python train.py --experts_per_token=1 --d_expert=240 --hidden_act="swiglu" --router_score="softmax" --balance_bias=false --norm_eps=1e-05 --train_tokens=538100000
Below are experts of layer 6 (counted from 0) of a mixture-of-experts language model. Rows are named router (the router's row for the expert), gate (a neuron's input weights, with its number), up (a neuron's input weights, with its number) and show model dimensions 0-255. Each number is 128 + 32 x the weight over its row's rms, rounded and kept within 0 to 255. Numbers have three digits each.
After each expert's rows: a language model's description of what the expert responds to. This comes from a sample of Wikipedia text that the model never trained on.

# expert 6
router:113082147108149161113085161151145088120116163108127101116164140158158102132046131132128071076145137125110159159090106131105075113162145089171193110165145122131091123117093123188118127153156102101140098152138143062198102043071206130168206126191151149078147159134122109144127135114170162085116172136169142165111126125129097177059121138132160119113164101143151203172136119150109079121147132173128158128118075090111109073089137153142082149125197094115129158126119158167106124154125109161141152145127089126081098121102135148166076135145110156161141157134136089046168057180134146121126184207102087173173144116168108119128116124119101146147126113033088153098145087144143130114086139165109137175114089147150134095107112142148154084096130129118098108087072163169067125158114127
gate0:156156102098075097116092128125153141145051101146174099086097122133109123166146157128179070142116107168124103137128058107136127097085124159123154139166173144096099123158136139074151097120102072150162115084099196129091099173133161170128125120091213123084100124137149079145164145119107126117174089183139143111039187142130153096187177134164119062112126118132107117126127116116121160146096122156088114120126089133140122145134157032083164161067153098137095134178094086142118127147127140169210130141170096150116103129084183118122160118154106092120146132093155077151157129113098116170139106116154133139114136150163136068147125089103072127111149154065067139148092075136085133130102124191127107133074105147063113152118155093106214142106143166108074157123158056084124112104106072
up0:118138129161138147117167113149163162161107191116162140141072091152158120110100096127130142090122196157161112103108119031125106138162183144169192146134085112120136142156096116176106099137134048166096147117129154079154142115140132190115065076143204145121120100102171163143137136115186210096078051159160054124150170145183094096087119058136111129107093102100136141136136175152097106105143109157133097146121143134101098137134135128129132188110170145078124081123084135164104138136092177162092156082159150173119150131131118126077169115168083145141122190126096079134154128154107126133143111118181078160082117113186171122148163090132104145076146115142112148120080138099128137114094088146125129148162188062176083095070101205148132098174167137136143151146124092117180145103136127
It responds to: Inner syllables of long Latinate words, just before suffixes like -ation or -ated, such as nego-ti-ations, Eli-min-ated, con-sider, Conser-v-ative.

# expert 9
router:127148120083138161074124116105102103143143161131098145170129127080105111096096165143161139193126141136103160127177121105181079085073116123146169158138110162142152131099176170124138121124133132173124136150170177080113098150170138068164110082140106069157142072126083113072082137130062117114136146067093123097112103126171171071172160116170069073101122148144120132171163147101115131168155167119100078078118086084171110099090132174133133110180176088114127109127119076097133122105076091163172085175122102114172113108113141180144110077088134078161128161123182112076116117057131158161096160131166179179111150172076114104105182163174181107118051165097232119137109137136150101117123152119132078123152151095069161127166113125109096146123144164156116156103112162149135143128094146
gate0:111148119117173151073149135129123104122111145121117076122147120091157058120101088185201066100081163128125073161116160096110129165110093103085094146089144141178169079146095117115074116167148167126148129121099098114098111169141055093151135113077106122114128132101179086178169159122116157146092111125152152164111116111099136147108146101106116079153132090121106105117110113145087068142109128141132180125160118147151100141068104124151121120120134160113075203088140114146130112193168139185121166112087146103130148118118135130119131100101195079138049150184126158065130151172147122101117157222176140163080179110132125145135143079155154112125108157128101143087160158077110145050141089147189084083123159047123127171083137146081088160127171198140091137196142150164142117134154097
up0:139092167143142171115164117155160163124223035110145133176146074167057159130159117150127160110123096143050113181101095136101112100129120176166196107088099071085131127125106185091157140179181154117140087157142119154073159115082149144167111161166124144109085137141137099158172114105132165138157123176124126057112117129134104131090155124109136219123072086130135197125152091116126075198057135146121073131116175106107173139143144129157142085156120119154133183156147109098159153142078138158102173130116099143102157098093087101115123136118129181126177095089122138107125132145139147129150088152122086136160076193096103082143157145119133118133110141084112106154151175075134128127156129153098132130145136137123098140167190117178134160111137076139054112101198111160164142093082080
It responds to: First or middle syllables of place and person names, often Romance or Slavic, such as Mar-yland, Vir-gin-ia, Emil-ia, Al-bert.

# expert 1
router:143153124203187115157114102089115165162120131200130142164070120087156145148154140102124196142135127174149155084163182137150157171122194192154147117117134132150127125126133121131209137077123145163124133096162104110055123128148082145102140106126134196106114209171081125106113120145089118179176119144100102088122141130151116147112092123161094137138123100087139142045092150115145187117112137094113187193124161130147098140208092163128108131141090119079149118137160144109154132117136132128151155085178124136122173091116087132120120139174083095064074139106082174093081123133112154151105099128112168123114088140120123124130141148151163075092083148159069100168083191149108118138209135076141099133057163158149079160168105149109136176154111122118178166169114085144075180106105112
gate0:099071051100120115159127085104094144123045167148142085115124117163132123165141158154117160085140180082198181156159124098089145140097179150127135119150129109102104130144068106106155141079072147097114162108129035147131156182115152126159162135178182149095146072150177137142146151085121142104100090097134160142129172149098098134112150068125128059086120084109129118089131128111137124145111106146135111149148203078105123162108148102165123151150148122184085103167123173154111147157141132141138039117123088132129106136131108128159143135091076144179131087140089118167121097169146097168087107053164117186155091168093174131067163122095141133130088139112159144073132092122119022135148196129069109089138145107137119103131165170135113108166118186072115133081154124171107107129113147
up0:128130155106103084095139142155132108162166125114145171065194164173126097135126167144160069124107145160130104139120171133122192123107167110146115150101158113129127080132089202116145080179116141133106125128085100090181102142148083133132117195122073119093115158160115128148116154119169075112078095121111105137122100184123133141129106122136128149111148135115132112183096140137117081140194085150054167096198082134123117148119121191126098186095146140136086100142125110047074141170121138118095141126093146176154085117169228103097117143132109188124138134149118095113165081178162118098168124169135075108200140160106085121109098112127113097113158138129106153128164078199124056146153229106119161100148084075144115118140034128136122139111137107120120115056078132094096113151107139
It responds to: Prepositions and linking words opening a noun phrase after a verb or noun, such as in, of, as, from, became.

# expert 14
router:121113084088177082144152088093091136134152124195062129093095093120183183145134133138106125139184118127088147159133142128055087128086153150078107100171093149121144144163147098159132117131095192095127165163111099129172082071153118123126163155149161117099180100126136177090113117110150114138111131153191123126125109129142125101119174104120074124132119201154139131105138101088176148095120114078151189145062141145155138160163177061144174168095173153138176086129137144105089137112152099107091125146149160160097118179146160169039182068122138154140111115081115153098111127155152117173061182089074090147073124126149165188128168112138065087113168192177087106095112094124153119188119120141142154137093119126117145145117173106113138131145080125119095118081110091106075061161154096
gate0:164089092103184094147151114152112095171158148148026154154119094068101152148144106116184113126129144168152117151152115156092135107100097123135158085116142109149125138181160091120113125096120156136106093099111042188174130132105125116178186121081085144132141089113151148076197120116119073141150047156126097132082111153111090099129121063160172183136122106157096140145049150109178112112137107085126157115135151157134143131149141165143133093149164121127073141124197188138118184140108091165080072136128130118116170187123129128104209117119204147081152109113131125161101170171163077188106113152087148143127114077088108173180157098131098112106141143100130126102145118179114117149105098141136112100072063152112091157133119147145157132134044163118139175098135089099164139178128177
up0:164122091116173088102150204114120089171126152170161136177102170112140080129132096116111167171055111141147145053158117135114102159136155183102141117104078066153106089095105169088095144108163086125111087135090133126079152152134166123133138100142146168122072141189067136142148088133108205083112125138123154109124135149109128131074149083124149155155072181184123117119140125155160138134141143092104079119073091093127127113110092123085153132131136107185155122106119099121146150087140130096140156175131108126134144154120161110102107118139100192173135093173119235157143160091114125085180147062082131095162196133113131127147087108111089168134130103079086107137145124141136148129133104140107164133172135114146165107198082040047166097092140112129143161044147134143142068086123091
It responds to: Column pipes, colons, periods, ampersands and line breaks separating entries in tables and lists, often before personal names, as in | Joseph Jackson.

# expert 10
router:139033165117157157086086178154143089053129169129116136058176122113138063107108105128156105125108148079145089189105124138122104119167104150145141127161130128057145172098157127093080152141193063151148114107111147158161133102123180181119190112199144171087148123098098132164142107130128136120128120114153107154113126138163186146150121120118124115168175144084135167158167174120130137130172169169092171159087093100126119082088137118121172118155160101133141153121140132174093062156187137082098141154082107089138110105106102117154065175086143142163160186126181091110165069092145126069180162157107113157133155105160153082159103106089168164152171132125129146129158123129145185101093187107125108131105127150172133089154089120056097148125131112117145105076092194112183122182129096
gate0:140117116061186132174111148142090117080168102156134153157143147123157091130186108122119143134169138210134087132149143142087068112124105113074098094102126119119107175077100147095166111110136075122118165163102114110160112109167068156126099125127122140114079113085131110106141127102103118134124122134077186111159141106171083110102142113066151151121150165097127109114183063141080069150104140169129091149105173168132117077118164134140125154092133158078191146167156113152130059160077121112164120145142112151072084131138127150143161145174080118109085105113119187119125131193126078102129065071151107155119130141092157101146097107087140108141167139101148088131147167164176114142176118147142174155075151196239131139128137147120225175152138104081114183116170127212126117144092112
up0:110168139101165161142107173142138152070167099127155135143106048109170080107084098144146122143121134140126085116155185126115090134128177107045135113116093117153125099088063184086140176083179079156153128148158123105128126112199094150157130125127125112142124102126069113142148147106118108110178068175163120155153208114158076153074126091113123126189110165116116115147126074175139097162138180129135143107194114106166097087137138140128128166100171125157129167158189139180168085123106155194151152140132118063119102144152137178104109113102101133094142034192150135129089143173117118059107182060127119090087127114109160049104126111074078154137140108100121121122071164202146106146116088138171140162149123106119155164123153102172093146158139124093144136107143141140148169148087103
It responds to: Word pieces inside proper names of universities, institutes, organizations and places, such as Institute of, Phys-ical Society, Re-se-arch, Oax-a-ca.

# expert 12
router:107052165112157159087062182160155092057122162124091162051188120125125065118098106139136098119135127076158091192093143118108106106130132161164143101143141098071124183080169135094105158132185075146155124090117139113170133089110192179141163118181119150128134113089118134133134108109140128090107122113141150163105117126167181161148104118109115127157178116063131173165139189134170132106152190179061135152114115140097116092078157121148164124153120090118138155132156098156118093150181134121111122138088110113132102126133114119167068159078154120141170172139176057110153032110144135098140157182115121169153130109199162078162114093079139154179161141104121167116152135150105178107088174131131111137097138150173136093138083106075090136115147103108155117115096210123178133145116081
gate0:146153093136153126095154055088137169116129157166132202167102146176060144105103169111143078151133115125136153126071064143123121127079076139081077078044109135108131117105087108109082106058067109121133147165154150112138184112059139145118135132060154128178106142113154124121168137147163096096110127126149083152111015172105140109111095115170101173091093086135121155137109163103139120113128155115106118103177152148122157115107180128120100104078119153131047149164081052087115113142118136187150142118099113156103121156130158102148128148151126172158160077122214130155091100155114081104157124186110130116154094092046139121109125156115111173121142101127109186110110158118138124197117107133074140115150213136141102082139151088101103106139121107113093080147157120169126121157123146
up0:128108124132058162071049089156112150155114127147137086099143096146106105149147145120123102166110114131111147100200167092064117160153123101173148152159174123143129153170178151113155100125182184100065091128164167102140125093123161110090119155144159178095138111098106132096121169157169108207105255105198176151114162169154085138135138127119100097134152154109150147123106062200164102200115119128127089118094145107168117132115127121172124151158103097112119129096145178107125144107108111151124093168133119098089131138121170124192084129108168058085157115138117117129185130111122105123084170109160161174100140163131216101145132100118097136153140178131132092117155124136122171166044133129151064129147092132095101172086127149090156138117136099170174196116110095127088095160139136
It responds to: Dashes, minus signs, spaces and letters in number-heavy tables and ranges, such as 60–70%, goal differences like −27, coordinates, 1915 – 1932.

# expert 2
router:107120107100088139103098142113130100138158110124093153088133126146128109127140080120134115097076098083115138149071110102155053138140104112167111144105171153122105157134140126134131171143135087163103193137102160127064123176160145123093155157130111129101114126095177133109095147192190068037111139123128099150085126091173150149147154086196187146114090116096129094127111143192179186135157144143100090135123173076105097118098157138098132115158055081159078112095076128145141170164131131106123170129146195140181103127116159152114070170091088187168153104094106100124129113127164156136152097101107101114155119178079144085145070107103129099153094147164113125138163120116078188105127077139126163191149107165135179066167223123087050138120181098176106097143102125136144129107159084
gate0:126060083139121113106111124118100089115126148173091120149111106165130169127140085108145071101082136147122150080153156104132075176090172096097122114084127133132125101134132154108073151202111133099126149166136126133133178153151169124141134130079137113136096144101190160105137168094047095075140124138153092145148123169128078146207203117166128167108152108118110184058161083140140116097139116174139105169095114081149105158121134151135055169087092097145137085162125093110135206120151158093146115099168126156089190087141071166109131120119162129154127075106159112083134181069126101106113146092064024036109109105128150117162118134147094150113122074137123064161089118137146139152135129134121149131123136168128175193117134100091145128138168152167107130194185105136147087122167111
up0:114116117158114107058135183106174106158155155155112120082067108061130177143140205118136161132098107166165148159110097138108138132101146114166110134107126087047147158134129105151082083089120126171113125130143144136077147175171188099122228082103112121116109124104121140159090079140207095124117153139094140191192083128114138164108192149142130105100137143164105170161200078137170167079130122153076128178144116133128095106115141103075087144138130094076135079108162113131098117058123097147149076092152154130169133128119112109158145094088148177095119100105162161108122068099125158137110156128163117139129128173113121169066202148148181152128147089174167129135108147164150065212081145159091121127136117092095147144156136091112085116060138129096170109144129108144097164141104124
It responds to: Short pieces inside measurements, codes and formulas, next to digits or slashes, such as km, PS, mm), ^{2}, chess-notation slashes.

# expert 3
router:095074154172102133091124093154103098087146103163187150135149067143132140165154177164125132102101095122111179167107085145136154157172118167146092133152116134092113141067117138133116142133157175117162133113180087166184140163168148126131089092176182171119132212125155180189087088067183165138066113110164180171120159135136165171109148161076125123158146152140136099153138159108117092138130133164165174079159116103119141100136117128078094090109073151135096103133156084129131139138130093065143101154060208160139111178119093107176204056155151097087110096134148101136116154171105130156124074164107172175115185124135136127096092163111139149117127164113075130186094121077146127123071162164118130094079162087100172163149164114160159093087133160159114133134130167101178123150123117
gate0:183084197168111101100173118132120145133176100180168108174122131133095134073066156143158120143121103099130180155122131142103132102121166122136128125069098119194161146165115122194166126159140101164111128098115091179152121141114121096166075053134169128109117129123123131109152080142166108090045110102133133169119133084070113152158097075134137134097022139041162099167166188102198136159095101085131138090084131122134096123118079095136072154142166107134117078150129116101130157077147102090117129192137103157147171041079121177164173141116085128108164117106161174087096143116159124159116167141134118165111127109134108104105114147111152139126085131101133145082138116190088145156103179105165074124121125116115183105061135121136151146145127103111183144131115138114093164061181147
up0:158168141082146140150107114089105143118135142114124153125088090099149119111133096091094107130101100147143133121111167133182130124113132081158094139103099141132123118149123124089102146153181156121163189118127190161151082160160159189174158158178060134113146118165152110068147143168144125167228152118116088119128196093132129150157122115184082107121139120158102110084107144187108081127096148097139115125154114151189158182108134144097165067153077084152118074145150106084097079106110117161167096103146089173124170182144131121093072127118169120070123113212184132063069076153161099158182107109126125092109136114125073068122139126137161132139086055143142169123090144106125169127117135169093120129104099201108068143098148124119129142141125148181190103113093158141162122155110034
It responds to: Section heading words, heading markers, table pipes and line breaks in article structure, such as See also, History, ===, |.